Experts of a small language model.
Size: 18 layers, width 128, vocabulary 8192.
Experts: 64 experts in each of 18 layers, 64 GeGLU neurons an expert, 2 picks a token, a shared expert of 64 neurons.
Training: a variant of Muon for the experts, 297M tokens.
Below are experts of layer 9 (counted from 0) of a mixture-of-experts language model. Rows are named router (the router's row for the expert), gate (a neuron's input weights, with its number), up (a neuron's input weights, with its number) and show model dimensions 0-127. Each number is 200 + 20 x the weight over its row's rms, rounded and kept within 0 to 999.
Before each expert's rows: a language model's description of what the expert responds to. This comes from a sample of Wikipedia text that the model never trained on.

# expert 5
Description: Table row-end pipes. Pipe separators after the last filled cell of a table row, often before a line break, following dates, scores or coordinates.
router,161,196,194,221,216,206,228,195,182,204,198,192,180,196,198,199,210,196,230,189,196,201,203,205,187,243,222,186,225,203,202,202,170,205,190,175,205,223,203,206,176,197,205,162,186,213,179,225,185,189,176,223,217,201,210,179,183,165,173,176,237,182,186,164,189,181,204,235,229,188,200,208,182,185,169,198,207,196,178,164,221,209,227,206,195,187,235,182,210,189,210,199,219,209,159,222,226,221,173,239,214,149,191,164,163,188,160,222,205,206,196,193,168,221,213,213,192,160,211,214,211,224,190,195,209,198,205,172
gate1,216,202,216,186,183,186,201,178,238,190,179,219,203,238,213,208,173,221,178,195,200,202,223,200,191,220,210,243,211,224,210,252,225,153,178,199,220,216,228,212,164,175,205,169,199,204,225,213,213,226,184,205,209,182,211,215,199,207,199,205,149,202,199,205,206,240,163,164,223,193,169,200,231,208,184,198,190,205,220,190,203,193,173,187,226,218,191,179,170,172,221,200,218,196,192,202,204,189,214,193,208,174,258,193,182,197,173,205,227,188,208,184,211,213,199,198,214,180,232,210,188,222,223,187,208,216,213,172
up1,194,216,206,186,210,204,218,205,230,190,209,187,251,191,208,232,209,213,183,178,213,179,184,172,242,214,203,197,192,194,221,210,205,157,200,194,219,176,229,216,184,162,220,186,202,217,207,181,215,192,193,179,187,167,221,181,216,224,202,196,180,230,194,223,228,210,190,179,235,190,184,202,184,214,178,226,175,203,168,203,209,187,180,213,189,214,184,169,170,199,190,237,209,212,224,211,166,192,210,227,225,180,199,223,190,220,209,217,201,217,178,193,164,207,179,179,221,198,222,167,257,187,160,189,209,202,223,188

# expert 11
Description: Determiners and adjectives. Noun-phrase openers at sentence start or after prepositions: the, The, these, his, and adjectives like main, small, new, large.
router,203,194,191,177,196,176,188,192,197,206,220,208,184,184,210,207,203,234,192,199,235,197,216,192,213,195,205,194,179,223,193,222,208,203,191,231,181,171,213,211,215,255,186,203,237,217,216,236,177,185,204,213,183,179,201,188,234,219,208,242,205,198,197,232,182,195,208,212,189,164,171,191,200,186,189,211,196,220,220,242,160,236,210,166,208,189,194,219,190,211,179,184,213,199,222,194,182,219,169,176,187,212,210,202,202,239,204,224,171,195,227,173,234,218,162,195,180,199,241,211,209,157,199,223,201,235,185,215
gate0,220,180,217,185,221,209,229,195,212,234,209,221,147,225,202,160,195,186,192,161,183,199,211,207,209,206,262,179,176,189,175,188,187,191,206,206,203,207,217,189,191,208,199,195,191,234,164,192,190,169,207,230,227,178,177,215,225,189,215,176,180,192,243,180,210,178,216,172,218,209,200,200,179,208,199,172,180,224,182,237,185,185,185,172,172,190,177,203,213,206,227,203,231,204,208,177,187,182,210,171,156,209,210,188,193,179,196,222,198,209,197,214,230,210,173,175,192,237,197,208,214,193,207,189,209,190,190,229
up0,166,176,211,192,208,231,201,163,209,192,169,225,173,179,195,233,228,172,197,180,171,173,207,205,193,211,228,220,186,199,188,218,197,187,192,224,198,211,161,188,241,174,183,214,202,210,256,227,157,174,213,191,183,208,227,212,177,207,170,203,213,221,201,184,191,194,192,186,198,178,177,186,201,189,214,211,217,196,206,225,203,195,211,197,165,196,186,216,221,170,247,184,189,204,195,219,208,207,158,137,187,201,218,190,206,223,190,194,213,216,216,182,182,207,190,195,216,212,202,173,175,206,173,216,207,178,198,213

# expert 48
Description: Ordinals and determiners. Ordinals and quantity adjectives after the, a or his, such as first time, second, same, last, typical, most.
router,201,214,189,174,196,195,212,216,185,214,194,161,200,197,235,190,187,197,210,191,202,208,186,172,195,197,190,142,214,234,212,237,195,196,239,237,180,207,219,221,205,254,165,165,210,200,197,184,180,187,222,187,201,200,195,190,217,209,196,217,199,189,205,204,158,216,194,214,191,191,157,187,189,207,184,201,212,180,232,235,200,217,177,216,218,225,182,206,180,210,183,221,209,209,171,174,241,219,193,189,213,201,190,191,198,181,189,209,156,193,190,178,240,187,207,193,153,225,204,206,226,237,210,220,199,207,182,217
gate3,208,199,181,200,245,209,218,211,213,189,199,223,192,187,200,206,179,189,215,212,208,199,166,220,213,201,205,176,182,170,172,185,186,211,196,232,187,228,189,188,197,243,180,223,231,208,233,184,176,197,242,197,192,206,179,218,229,194,197,210,199,214,173,172,187,178,191,184,209,182,206,187,167,197,191,228,206,165,220,256,216,204,173,167,176,188,198,199,254,206,184,193,213,212,197,239,211,205,198,195,204,230,190,206,193,243,191,217,213,234,179,187,223,200,199,231,173,217,183,188,217,182,183,164,208,188,229,215
up3,230,207,238,230,197,177,210,239,195,176,191,208,231,217,173,180,205,177,220,194,209,222,195,218,203,204,227,205,177,205,205,235,199,168,195,231,206,229,206,237,171,210,191,202,182,166,221,225,195,196,162,191,234,218,216,206,204,196,205,215,239,185,240,206,205,181,214,222,188,191,176,239,211,213,213,209,211,173,208,194,179,195,189,210,237,232,215,208,192,183,260,184,216,195,239,182,219,194,210,199,210,198,193,192,195,163,207,195,199,212,203,202,192,186,188,177,224,215,192,209,177,183,217,221,152,203,194,175

# expert 1
Description: Opening brackets and quotes. Opening punctuation before a word or number, mostly space-preceded parentheses, also quotes, square brackets, slashes and dashes, as in (1947), "Serve, m/s.
router,219,191,210,205,204,220,230,224,195,205,189,186,202,195,215,235,216,200,191,200,232,195,214,191,200,188,223,235,227,178,202,180,171,204,192,168,193,201,216,197,184,208,221,184,177,236,206,177,218,223,191,199,217,201,210,206,212,246,182,230,195,243,182,189,237,198,208,192,236,219,192,185,195,180,181,206,166,197,140,161,193,162,184,182,169,230,227,204,186,174,206,200,214,212,220,194,200,233,201,247,204,180,185,205,192,209,178,185,228,187,207,168,195,194,201,197,213,200,184,209,223,200,222,173,230,238,220,189
gate0,169,186,173,176,214,240,205,217,191,196,209,225,178,204,197,201,206,190,165,242,152,211,217,234,177,219,215,193,213,211,184,192,213,196,184,161,186,182,189,218,203,168,222,170,177,174,215,153,193,205,208,191,194,210,206,218,176,211,215,234,207,202,209,169,218,181,195,191,217,196,211,190,172,208,185,205,191,213,160,194,208,196,196,214,222,217,222,233,187,209,238,199,171,200,209,204,213,217,199,221,210,211,253,185,215,209,241,172,211,212,201,172,208,208,210,207,152,192,184,202,182,201,212,239,212,203,204,232
up0,216,210,225,224,188,161,197,214,203,227,225,210,180,253,176,212,223,210,168,201,212,187,209,211,227,188,209,218,189,198,213,173,198,232,191,240,225,226,183,175,237,202,201,188,190,185,198,230,255,212,195,172,216,208,168,223,228,216,216,213,231,200,222,193,180,214,186,172,206,215,192,172,207,195,233,231,183,198,242,175,203,206,192,185,172,192,187,211,177,190,209,196,182,200,177,242,196,211,199,206,192,170,170,194,197,190,159,198,200,221,211,176,214,202,194,203,235,182,197,209,196,180,190,171,218,190,186,214

# expert 13
Description: Foreign name syllables. Middle syllables inside non-English personal and place names, often Japanese, Slavic or Spanish, such as ba in Rybakina, ma in Kumaon, ka in Elkadi.
router,186,210,189,170,202,211,208,216,211,209,202,187,196,201,214,167,203,183,194,204,201,227,170,195,200,177,202,213,212,178,204,211,231,246,193,205,243,185,186,193,194,228,204,237,173,204,213,252,212,196,206,199,194,200,165,215,234,190,229,179,158,163,222,208,190,185,203,179,172,212,202,179,160,239,206,187,180,200,217,190,216,261,206,160,203,200,200,189,187,206,206,202,233,166,220,235,182,166,201,213,203,202,208,195,216,210,205,186,184,170,210,208,229,200,218,159,216,187,194,199,223,179,199,202,180,193,217,220
gate3,164,186,231,189,196,190,223,204,214,202,193,213,168,202,201,227,187,181,207,237,179,239,179,240,204,208,213,196,191,226,179,218,219,208,201,202,196,221,165,186,141,180,218,199,192,210,191,215,169,196,191,196,196,187,212,147,192,177,222,217,200,171,221,179,213,230,219,194,164,247,232,184,176,188,169,212,186,220,169,206,205,212,196,236,184,215,215,186,217,160,222,184,171,219,219,199,194,201,196,211,169,202,182,196,191,216,208,198,197,194,185,220,194,215,201,193,174,201,200,144,199,194,183,188,195,207,181,195
up3,173,210,204,174,205,206,236,236,196,209,210,223,167,218,187,217,195,186,186,219,202,228,190,248,238,197,197,217,201,211,196,201,199,231,191,209,171,200,190,230,152,218,187,215,162,220,192,210,181,190,180,190,184,175,199,177,163,208,218,199,186,172,196,201,187,225,214,182,148,231,218,205,165,192,206,207,189,235,184,233,208,222,195,224,207,202,202,179,215,191,188,187,177,230,228,222,214,203,192,213,183,218,180,213,211,206,190,191,159,156,189,220,190,205,180,223,171,196,190,191,204,198,183,185,193,182,164,224

# expert 42
Description: Mid-word foreign fragments. Middle pieces of rare names and foreign words, plus stray bytes of non-Latin scripts, such as To-le-do, Lindbl-om, Georgian and Chinese characters.
router,225,233,182,164,202,205,203,209,228,175,217,183,173,200,221,178,193,224,193,197,204,212,213,207,177,198,205,220,230,229,232,146,206,201,200,213,209,199,212,202,205,204,199,186,204,204,206,181,215,203,201,224,186,186,201,222,212,197,180,169,205,204,180,215,200,213,178,182,223,199,199,164,184,271,210,213,216,212,202,188,243,213,184,210,198,187,190,208,210,213,200,212,219,201,205,242,214,195,186,188,214,182,227,175,204,173,214,210,228,176,216,162,219,185,206,193,219,192,193,232,210,225,190,216,182,122,235,198
gate3,210,175,173,226,211,207,212,226,235,200,215,220,179,207,208,173,212,215,171,186,184,225,219,218,204,185,218,196,163,172,206,185,209,240,169,210,208,190,208,180,219,211,195,172,198,197,226,241,216,205,173,220,221,202,212,206,221,188,232,210,223,221,147,221,211,158,207,191,191,222,200,215,210,149,205,173,201,164,228,189,209,211,192,214,218,173,201,250,206,212,200,188,206,185,214,190,208,232,169,204,174,204,180,200,199,233,194,226,194,181,222,174,203,210,178,184,214,221,179,214,213,224,200,219,199,189,188,178
up3,183,189,191,161,220,207,227,224,180,195,225,226,180,203,202,185,194,191,184,212,176,235,220,169,198,185,219,238,178,158,195,197,186,236,157,212,244,190,228,211,178,196,201,223,207,176,239,250,207,166,182,208,225,220,203,206,208,187,189,224,206,206,187,195,203,209,204,196,180,209,199,205,163,191,204,215,212,186,194,188,213,180,189,217,221,178,173,186,213,201,202,223,187,203,235,162,205,201,201,204,205,200,176,187,190,249,181,187,196,175,218,149,209,153,189,192,210,200,189,206,205,229,198,187,210,182,206,202

# expert 61
Description: Foreign word endings. Final pieces of South Asian, Slavic, Arabic, Italian and other foreign names, often vowel endings like ina, aya, ini, as in Pradesh, Caetani, Insarini.
router,205,199,223,212,207,201,226,192,196,238,199,203,150,195,205,161,220,181,182,229,227,202,180,190,206,195,207,210,194,232,211,208,199,222,198,195,188,179,170,176,214,183,186,221,175,185,228,228,212,212,165,178,160,213,199,200,191,193,192,179,183,202,182,190,189,186,179,174,183,146,197,176,184,195,214,200,173,178,236,204,216,181,170,158,230,192,187,173,202,215,216,224,209,197,231,235,201,170,197,186,171,195,201,168,184,193,198,219,141,194,211,214,222,162,212,204,185,223,197,210,215,212,187,201,207,178,207,196
gate1,184,238,204,191,177,190,195,201,227,257,183,191,194,167,162,196,212,194,191,233,222,133,187,179,191,198,164,202,209,168,194,188,181,203,176,210,173,241,171,189,187,190,173,170,220,182,220,205,216,189,190,192,220,197,194,224,173,171,212,209,210,205,216,212,205,199,193,193,166,216,219,179,184,205,220,194,221,193,197,184,225,203,187,189,231,174,206,192,183,236,228,211,172,187,206,233,192,217,210,208,217,191,184,237,218,194,201,176,221,227,223,178,216,196,217,231,203,206,194,194,215,203,202,204,189,156,215,207
up1,207,202,196,247,206,173,165,223,194,193,188,190,222,205,232,184,194,213,187,182,203,227,233,191,164,208,226,197,159,222,192,206,201,203,180,169,209,186,211,217,195,192,217,190,189,230,152,184,170,179,203,191,193,192,212,188,221,191,204,178,203,181,208,179,205,185,206,192,254,199,174,194,264,206,204,216,211,200,221,186,172,187,192,195,166,211,199,222,223,191,209,223,245,224,202,213,195,232,200,168,212,197,218,196,213,236,214,241,221,193,182,190,211,206,220,182,179,200,233,190,220,189,217,191,194,236,206,202

# expert 25
Description: Common verbs in narrative. Common verbs and participles after subjects, auxiliaries or to, often taking a clause or complement, such as agree, found, said, went, located, due.
router,193,184,215,193,196,186,223,209,176,201,189,193,203,184,202,226,217,172,250,198,214,213,197,190,191,217,240,186,192,184,165,191,235,200,206,196,194,225,202,220,217,235,194,220,208,179,184,142,177,212,205,205,213,199,225,190,212,193,206,173,215,181,200,237,204,193,178,171,204,204,172,244,236,237,175,208,233,173,216,174,193,211,206,195,195,199,213,178,224,192,194,199,174,224,180,175,200,182,185,204,227,210,144,225,215,187,157,186,210,228,185,216,213,206,196,189,207,200,185,205,194,194,218,215,228,215,200,157
gate0,221,167,221,176,228,232,189,197,153,203,196,213,185,238,238,211,218,171,197,204,210,185,195,182,149,184,215,210,181,209,186,213,169,187,197,190,195,182,199,163,198,220,213,221,182,190,179,220,196,200,233,193,218,176,220,226,207,205,220,217,243,179,186,216,200,211,229,202,196,204,209,217,202,191,195,205,188,178,186,145,187,188,208,213,184,180,212,177,231,210,209,195,214,217,219,185,160,194,241,201,193,185,228,231,166,185,196,210,188,223,184,219,202,188,186,216,164,204,217,202,214,194,177,204,169,232,173,189
up0,198,199,219,208,196,204,221,223,219,205,237,224,230,186,191,155,187,213,183,207,221,196,206,184,208,188,197,182,212,207,191,212,206,219,167,202,188,194,219,208,167,189,232,200,205,167,205,205,223,167,165,181,184,229,164,191,184,189,203,164,196,225,193,186,169,191,178,188,199,193,211,166,212,195,239,212,196,207,208,233,214,253,193,190,217,215,196,192,160,185,193,195,176,212,236,198,185,194,177,198,178,165,182,188,226,195,212,166,185,177,206,188,186,190,209,182,209,148,219,202,177,212,189,232,221,151,207,201